Below are experts of layer 6 (counted from 0) of a mixture-of-experts language model. Rows are named router (the router's row for the expert), gate (a neuron's input weights, with its number), up (a neuron's input weights, with its number), down (a neuron's output weights, with its number) and show model dimensions 0-191. Each number is 128 + 24 x the weight over its row's rms, rounded and kept within 0 to 255. Numbers have three digits each.
Before each expert's rows: a language model's description of what the expert responds to. This comes from a sample of Wikipedia text that the model never trained on.

# expert 13
It responds to: Table cell separators. Pipe and semicolon separators between numbers in sports statistics tables and career records, e.g. 2 | 0, 1; 0.
router:103164119180123102126176112122122111143126146105112125117091172172111102101121139090143160171121169115133140082147139140152124155138133132132113193127093134082102114155128125077117122124155140153143139174135121142121167123164104110124098123109096075142125132130159147127181130126137077138138140125123139114065155116116149148089151113120107105137120121110141108128095174128135130098111157127115133172097133116124160138134146162125135095145151138161127183138167137133123091115140093080142121130161151132156146127150151133156148086178134137125112168128129096082131144136122140134
gate0:121136118094141119131129117100073130141124160131132119087122070148123145121118145160119145141134136136166110141099119127149141103102104100140144169094119099134112131131149070149142159140143125135110133103173122146092203129097125132150148131145145181128118125153143133148152127175113115143147133150081155143134139168179115133145112161098141090153152121119143124132120159137132157088158104112093137170079149129132129159114127113111161097085119146152132158108101114106113088144095093162111131102142151096125097104144149081132140101133140156117112136092141064094130112117158163124
up0:153116146124138098138163124160115134149131110109175155079136134125158142135132131077130123142121106115080093089130134188145102105101113135087121161135135142168113162112141165138166153104144164191155131138096115140096117120126158116144058137106137122137148111176113145132133113111136146125124134145141123124160122098137117162129130140137126116109157110138127152124147130071138141124102170126179076146134127150100139169094106179094133099156152147127160163132112128131140083153102145124105164125107150130104101142087123117096160145089166117122129128151125088139123139155102163121
down0:123112176115129131129150143149109115134111108070090122135138135143146139134106075146078144168128110151154126085160114123152143106117139170098181140093163124106100132116106134142121119120129125136112153073157153177126112130194142141132169104106141102112107128174119152152089134140126147124116132124094102156102123148100125110139157125123124132157175096134111111123108135113134126096126147102159143126137111123061076140173165097139152156130127138100092141081131147138115079135146120151181149106124130141089111136155140095120106117155124118119174110132144105172129152136135123100
gate1:120135122154177097154140096119097110128151157117123132139111137129177104134121148134130127177119139097148127113154131151135123141155101097119161169147144170093096163145128104091162132114116123142149149122089146124121176100115080132135125153130131094142116155116132125146184133128073105181116110156120130161145090142096111084133145152172163110112136144143124102148127132114156099121132142128091127179121106152123106115110153125099133135128133137182141155178155214143126117139062125093142134106143109163128133136133137141140097136180116128133109147162145097109118136107131131153
up1:133143128134161090154148075142143107078182115128097091097095091113164106102168149132096148136097122149094116109148114119114115124163116138125157168102151137102100145164125109129121162190129113180115150110103131146130149133111088131135131088110098087125102118101115165128137122170086125172137114167148144151129083128139103144164156139125111171121145164120180082124118154109116131126137117114106135150147129120098103124126145106120167153112147119139152159156135134166118099116090106119150146122116099102130129123106121146121141153155141156122100122127138072099143153135136175164
down1:122091123138148125136112131150139126133157155081151119107114155151121119128140124141091154198137187195117116126137155100109130110143089128110192134113140138087124143115124088160145111116062099104103107096166130150131102181126121099113187116098115140165131116138118111139105120130162106136135179161100128132140122116176105097129117147145144106163140153164163141131165160134129107123164135126144151134173108122143100133167113131098160162083140136107117149101133116121161162146135128141141110147122119104099107121101098117150123132141113137107165099152090127118124152119147136100
gate2:058133053147128148126164145124090138145164135120094138113131125141153158110158135131160135120122158142105093106153135104121144087108127120136155177140112128122120111101144156126091123140106123095137139138140129137118104163171108127127156130120157097085134158132123126164152121173089086162119160137122099136153122115102206122121142114157171182125106128094126190084149096114136150142126070120148118124147175138112138149099135164118135127111140131094168123101157138131111134145169160124158170117126124126139115125132135152130171129134142110121127124086121136150097108143125154133
up2:118130129126130094132114131100147122097159128122079140160115104146135116106078109204087136101149136122102102104113145133100140092114159126118088136134105108138143075110146084164155120118124124111132151144147135141129139122128136144087169136135112166102097107151136134108117109113126145085080134114092120124147097141154126144089126132179134141153115129169141141096131116136142137100123131136147075124134143126121141175153074141121111113108125157130116130146094068063133093129128137153097129132167106140158152099123153130118133126150140146129176184143164114159081100153125125165
down2:153127103064127126137132158111095122144085136088179143113126096113133143159131141158161126103133161091151127123165138160117118119130128113134130090165121132139146118081108168175139173127114148130155139108130140129127178113120103124152149133121159156125094148135119109121138132116140100096115152131091111071118165157133137088142121134198129130164100133108143060168110113109142140146134154148123107133149143100167089131148141140124113158107186162132116121123127160141113156131130153149128145122160152155133130196121146139123166126139121134118151137136110085155127117172177104116
gate3:153161133111135124140118120134138118109116158153106171116124102129148100104134132120129130141156130142127128134124151082099156103147113134162095149115136133116141161138116084118140116126143141169134102161153132108146125120143129198125136139118121104155097126107134172131123179162128128147136139120168138171165106111103108124098114154133150109119065095143096089113170164092107116104169156119096131128065116147148117140108121122075085120126103122139149160124159138114149129132082096110131156118105141185154090121136176131126139142158105111088134097175143114093084120145118173152
up3:116107123139140157096147172145118132105145156134091080113094108119093136135134144123127122155071144129153100146137124084116115128161136097119134113155141140133128158136099133104144161153129135150146139122140142124099102141165114083089074083090117107183121132106110131125114135148148135133133164107114114175129129165138128062146077083092161171120146131134089122111068154137112128144121125113107095097133113135115120108163135148090111112142098146156111144103138121177092141132160127156146107156117151139134115126131179134143093158114114097072108124112132164139128111145087146132
down3:144127172149129115141155159120144111165147128089118132136093149125114096095122103199144186128104123099164119149082126138118162166129185137136077141157130151127170126138101117127102118134111144142125148121138088146087118144161145121090143170146148108127134148139099140179102074130161122156174123185081071117094120147103126114113110103152117123126143141130143108097120157171110132150144137147162153107115151147151120104166162141121080109144149129134126110137169157125128117137107133161164136127156112093111171117143141116130119106147140129144129104141133106133103112133120119168
gate4:109133158135102130146114132125111126101126112142088128101074172139131133100133124077129138139161125135143106118127146088164139105108125146169133120139129112118117107176120140115141105125127133138144089101197112120151189147120125102114135095106123178133137150154109119131114137156123135152174108138117133059084101090134106133109122096108111166100132105113142119131118135122192096109172140137200151156122126174178183148126096109102112121135137158127150124108182119095114096142106104130092161129111104121122116117117147107122147133129112167135129086128142128129162131155116150126
up4:096132143137126129109116125127149106123127101140109175142113119128108143149139137123152162120128140157188126148190132128118149141137080133115118150116108119139085101122163131118096104142083153075148134101107121156166153158145118156156138126090113084098121120131167182148147115127148159131129078159178108138126122162159093126133117121110108146160151135119161092116181117111145110223117133150107128125111176118154151156095106145092104134129154092089098167158125101109130100108146156116138115133150136144165125119107120145127078136148096122143147125112130140142119109132118115134
down4:163111132120131140129110116132107137117140119106114099139123162140108136105094106101162137186177105134130160144111084083146062128139132098107093129144139093113148149114107134125131153138082115147130142133123128125090167108078079090122141163133129099128104118143174132135119146148170136120144132095142119116076168110138129094177133118177157157161128104117137132135095094147080123141109113139080117109085127142099135120137122128103135100138122129133106137141139120124105129163112141152144101129115148099134140141101183195110129106126091107143113086090169133093104153160133147134
gate5:113126144111130096138075135139149172127133098134119181154140115135116091121137088060129170147133168132106119097098101112163124139151104174131116126139132104113104107143087108117175185149176143114142142140143112133143154131103140107144116072139148093141145131114144131140137129131174168115151121109165128160128151176121093118143135111124166094124094108102136065131133158114121132157187216115107159121132186118136154087139110144113129134123137127166134165106131114132122135097125134138135089135099125133146128117131102131135124136124122124125118122107158166104107131132098134129
up5:121126140119125108168098158125154085110124164110159153136106121159128152101124100097133093122158109137145125113134137134128152121162144117109162147117112119138109129128125185121112083139098149158098126143153116133129143143116078176104136110113107082133152107105136131120126107136156109097152176110123161144092118113138108079123184164109065099171120116099129136144129125153164131129132092102095153170106111121129183133212138149138145171154150149122130121153142138147131148156130118142144108151116110134118176145105126068154136102123137094143139129097136140139119151151131132078
down5:118075135142099113148212117128115122127152122091148135103151130143166130161131086117165105137139149143108149120123142106138141152152110131142122162146107144091143104164117128127118129125144109159144125140121132145130112118091156100105160091110106139157102143137142150151105130104101136154115085164114135124126147118158171132133120141150137110141156125090097125150140180097140131137100138147158142128153159096102085126096164141161144110070111114177164138133115091179128116107121116148113092148100141124086060100080119134123092119163125167124138126142109155112137146126096136181
gate6:106130128199153097119137127118116110101126165091153104142122176147129115094110136108153137147116132126122102130123112128082094091167111114097134134165094138085139115106174128130118142137133135163115110109109101128155111131172077110147117110114089194119112137131161160102154147116120063132125118113081140145179147110146158116120137113095131137129171121122123149091115144151105113129087093155116131183098098118080125107163124105129127124131107136170126132131107150109163105136113063100154174147143105164112124101137173132127139115146126151139151114146111123155115121131133146134
up6:151126128099109162196112133144135171108162122119158169135114104126133133133157127154110103156138158119099135113104117126169124120076160153099108106109149096154169153123113098128136120100142084109131131149121086119088111159087147106120118116168135095119121187121096092095101115129126169113103142103137150139108139103123144137110121133141182127079128152105133101105149144150140156121150120076135126150132148119163131132137126100140124106173125140105098143104112123109132137182092135160121122149087095121170142168111176120118142155132117092117113113122105140117122162093082096090
down6:131120086136120143096172142119134092136181130127127135124180136118148135087114139170125114065145139102179154143098104123090154111139138122090117134116103133143099131128191136122108138135119138136176132137137124141115115090128098112123120153139153110149136107134148195160103117123113144111170127145134049119177127155087114137148120113119128120152095105113127122144142074169120110107172142111114127115119138077142125126105102146119153149112134151165140134132113157124131138148104147135166166129154106081120117097167171144144149108121171093097094114131103111114115129116167128115
gate7:124164087121141152106116113148144093147139092071124110154119133108135150117111127121120131158145120171132156136099099160152148118130098121113159122155100087104110110147162103110141132115169146090152126102159116149144173116143107149138144133118144089137112097140147159118166147134092126162121130088129155154093123134129089140116139150153082131112150127145142094198075091137108118121141130148124117126142127157111175133089171120140109059113119115163168132130120148147090127119128115135159111100122184140146150154114116172114156105126125180140094131121110092127133152106112089148
up7:128145146091142151122092129137073129102119104151124171166104140164099110131145158125108115151074111123128102111116096120124110084096127149140116101113089107110170122152122087155078125156115185148126163125168113162131104154128145132147084108136151106123157124122108148118109143144125123119110137127133141159124115178118174122141128115128113160175109129133173105116105149126141115078126140115091108101110092117169099190076098126148122122122107090114121139131103103116124105115076159172146127154137092103081143160116126118119113153148134084101125146142132127157141143125119103102
down7:130146147136122144154129111140114158170115156137113110129112124135131138125129117078135120091105161136130112122101124156156109149039154132116154117146116142137145122139167159141132112093129142170143153128149099110136124090111153136132102140147114114160115127128134153131119137152151119158155101150186078079132114141127108093150162114066072148148161129113159119133204134101156129139155151116072106150123123130153107115091147153091128191102142117080097126131159116158133116118105115155142119121138123136126109132121152118112077128107164132120130099142104099144106131131140109181
gate8:108125146167157119143158125106140116132123139171128163117133143111143070120153126158122110131127114139127175115171118182180122160141138082153151151090112151170111117089143091122139136136160108141106130161151105129066131147105144076110097078153077149084132139131137107121120122086157106130155133146119094112099163137143154181133139105101095145104110151152130131097150098154117157126099143116127112137144082122143114107129155125124108141114099117145134122103126152169133099105148063110124121144152118111112125128154145102136145116147088162125122102131138132082112162144162135157
up8:133117119117124147115121100143129146110132087115119129146119126148103134152101171140155111139067127132101094149104115108132096122159083179126156117174129125095118117169103142156115156129112156088134115164123146108151116128117121109139115111153173123126121113117131115154130130132104105151114096121136109152195111155095101077145132151168120159123092120092089168100129154112118137184134102119156126123153134124100077102125160146170096121139102095121100102107116126142133178168122139107103139072097146090090139148123089142122177115138137124141157102087144116154117100117140155121
down8:119094081163162136103142121113143093089122130153136110106122175131115128103130138152115121089138149101122126137116140105117123119130140137159115217151139161127127095141104138119081127120139156183111156155142134117131138140134179124142130108152091125129103133116128087126092118134125182144118131123082085126115085122168124118129131156150093113128082130103170146129128163130109113093132143146126149099115102111081151129153139133113136118127116101191141079133142138119124129127139089067136130139116179170096126117135157081184114119118117142116121088110130128134163158118146162129
gate9:108137091157081119126139110130142097123146146140117144148099148143138147106128118089156148104176180157146125092119101137093084137155144141129138143134058134153118133122155127120047107150109114153104155169133109144131128136120134112134157127155120136135160139127133175149094129134132111115103164123128113093124120105147112131165182138116131100192209099112116112142124150149163129118068144092120135159152149087125093158108175135091127107129112154116110123101131138162140109094142101150156163097154129136142110108129132114134113126136133134114106125129095147149127124162108155137
up9:118128141112140114142124147123131119175132159136132114125078154151097112149139105134135135079119159106133097119152128108112109123178145128132147109127089145124149156121098147138127075138085156109135133154137095110151108131137130151137096145142129136101156132146127155131149112128133119097144122116121118115157136115197122103117168099130067139164114135193117134108127159123142126148078107151087093160154104111093154151116125123121133146140113185141094113134156114140129159166142171139086208106104138148124173167126133136147142150183118088140139126129103144176126157149116134099
down9:107144180139130128140117105136131148146121119136150143147129156162114137181157114102098181122095118199148175129109144162160111092147091075174090161120126106108136150115127118165153120118170092110163177113142124161144124156142096143115129116123184155107171146138121107170129161117107116103120105157070110133132152122121134146099100100161131120112122120084114126161114124131123133094142167116101163145142132149162122116152146136141110146099149112151102166103107140110155116165120127139141109102159159149121146129116120151135088128119126121127119105133173154119123124183150111131
gate10:148140086137168126154128084144158105132166101107139179122102139151120098122152099129150163150102142121133132103157087097126149127114130122110148138102145094140145134122126084092130110092153115066098137184126101133156124118133129184131129110132133102150196106120146143188144163122125101147115088133135104135129106149117166099130127100139117177159143128132150129103131145128157099119107132133152116181114141140104109168119148163167168146142137151112078146153129080122114131117123122141113139079155110135117128154157143094110160111167086103099130120143132110149147150162140145125
up10:113135148135111131126124124108154113096182143125162149111122098102080103141153066161138086155152126096150127110139095111129091147112149118133180161125120109123134106133111113153101118135148158113165140145127132125100083120162105142154098120103116134103164138092120141136106120110071068104147140092135153138109165149163092123112148095124124125099099106157115095174143162144123138160133099131156145137114139101134130114142145143165118147106139103185125153110116117115142103067127100156126123145131086139145082141083133123145119130118147096112154109149126149142199148136156113121
down10:142162098138160130171104094106090133134179121155121165173159160129142176139093096139123156137156138094151124110122126127147128127120158137130113107106163138170137133132121141131179098108126132110102146111114099174152130144119142143152173155102143113163134181117098133165127102140066125119114102112093136121136088143122120108136151105130116140152146133123148075137070144106110129123109125141118114142119138120133122075079129102140088130141115134150160149133148107127119090107092045148164101157125118090138135112161138114150106107146132159126126107119101146146113127156079127141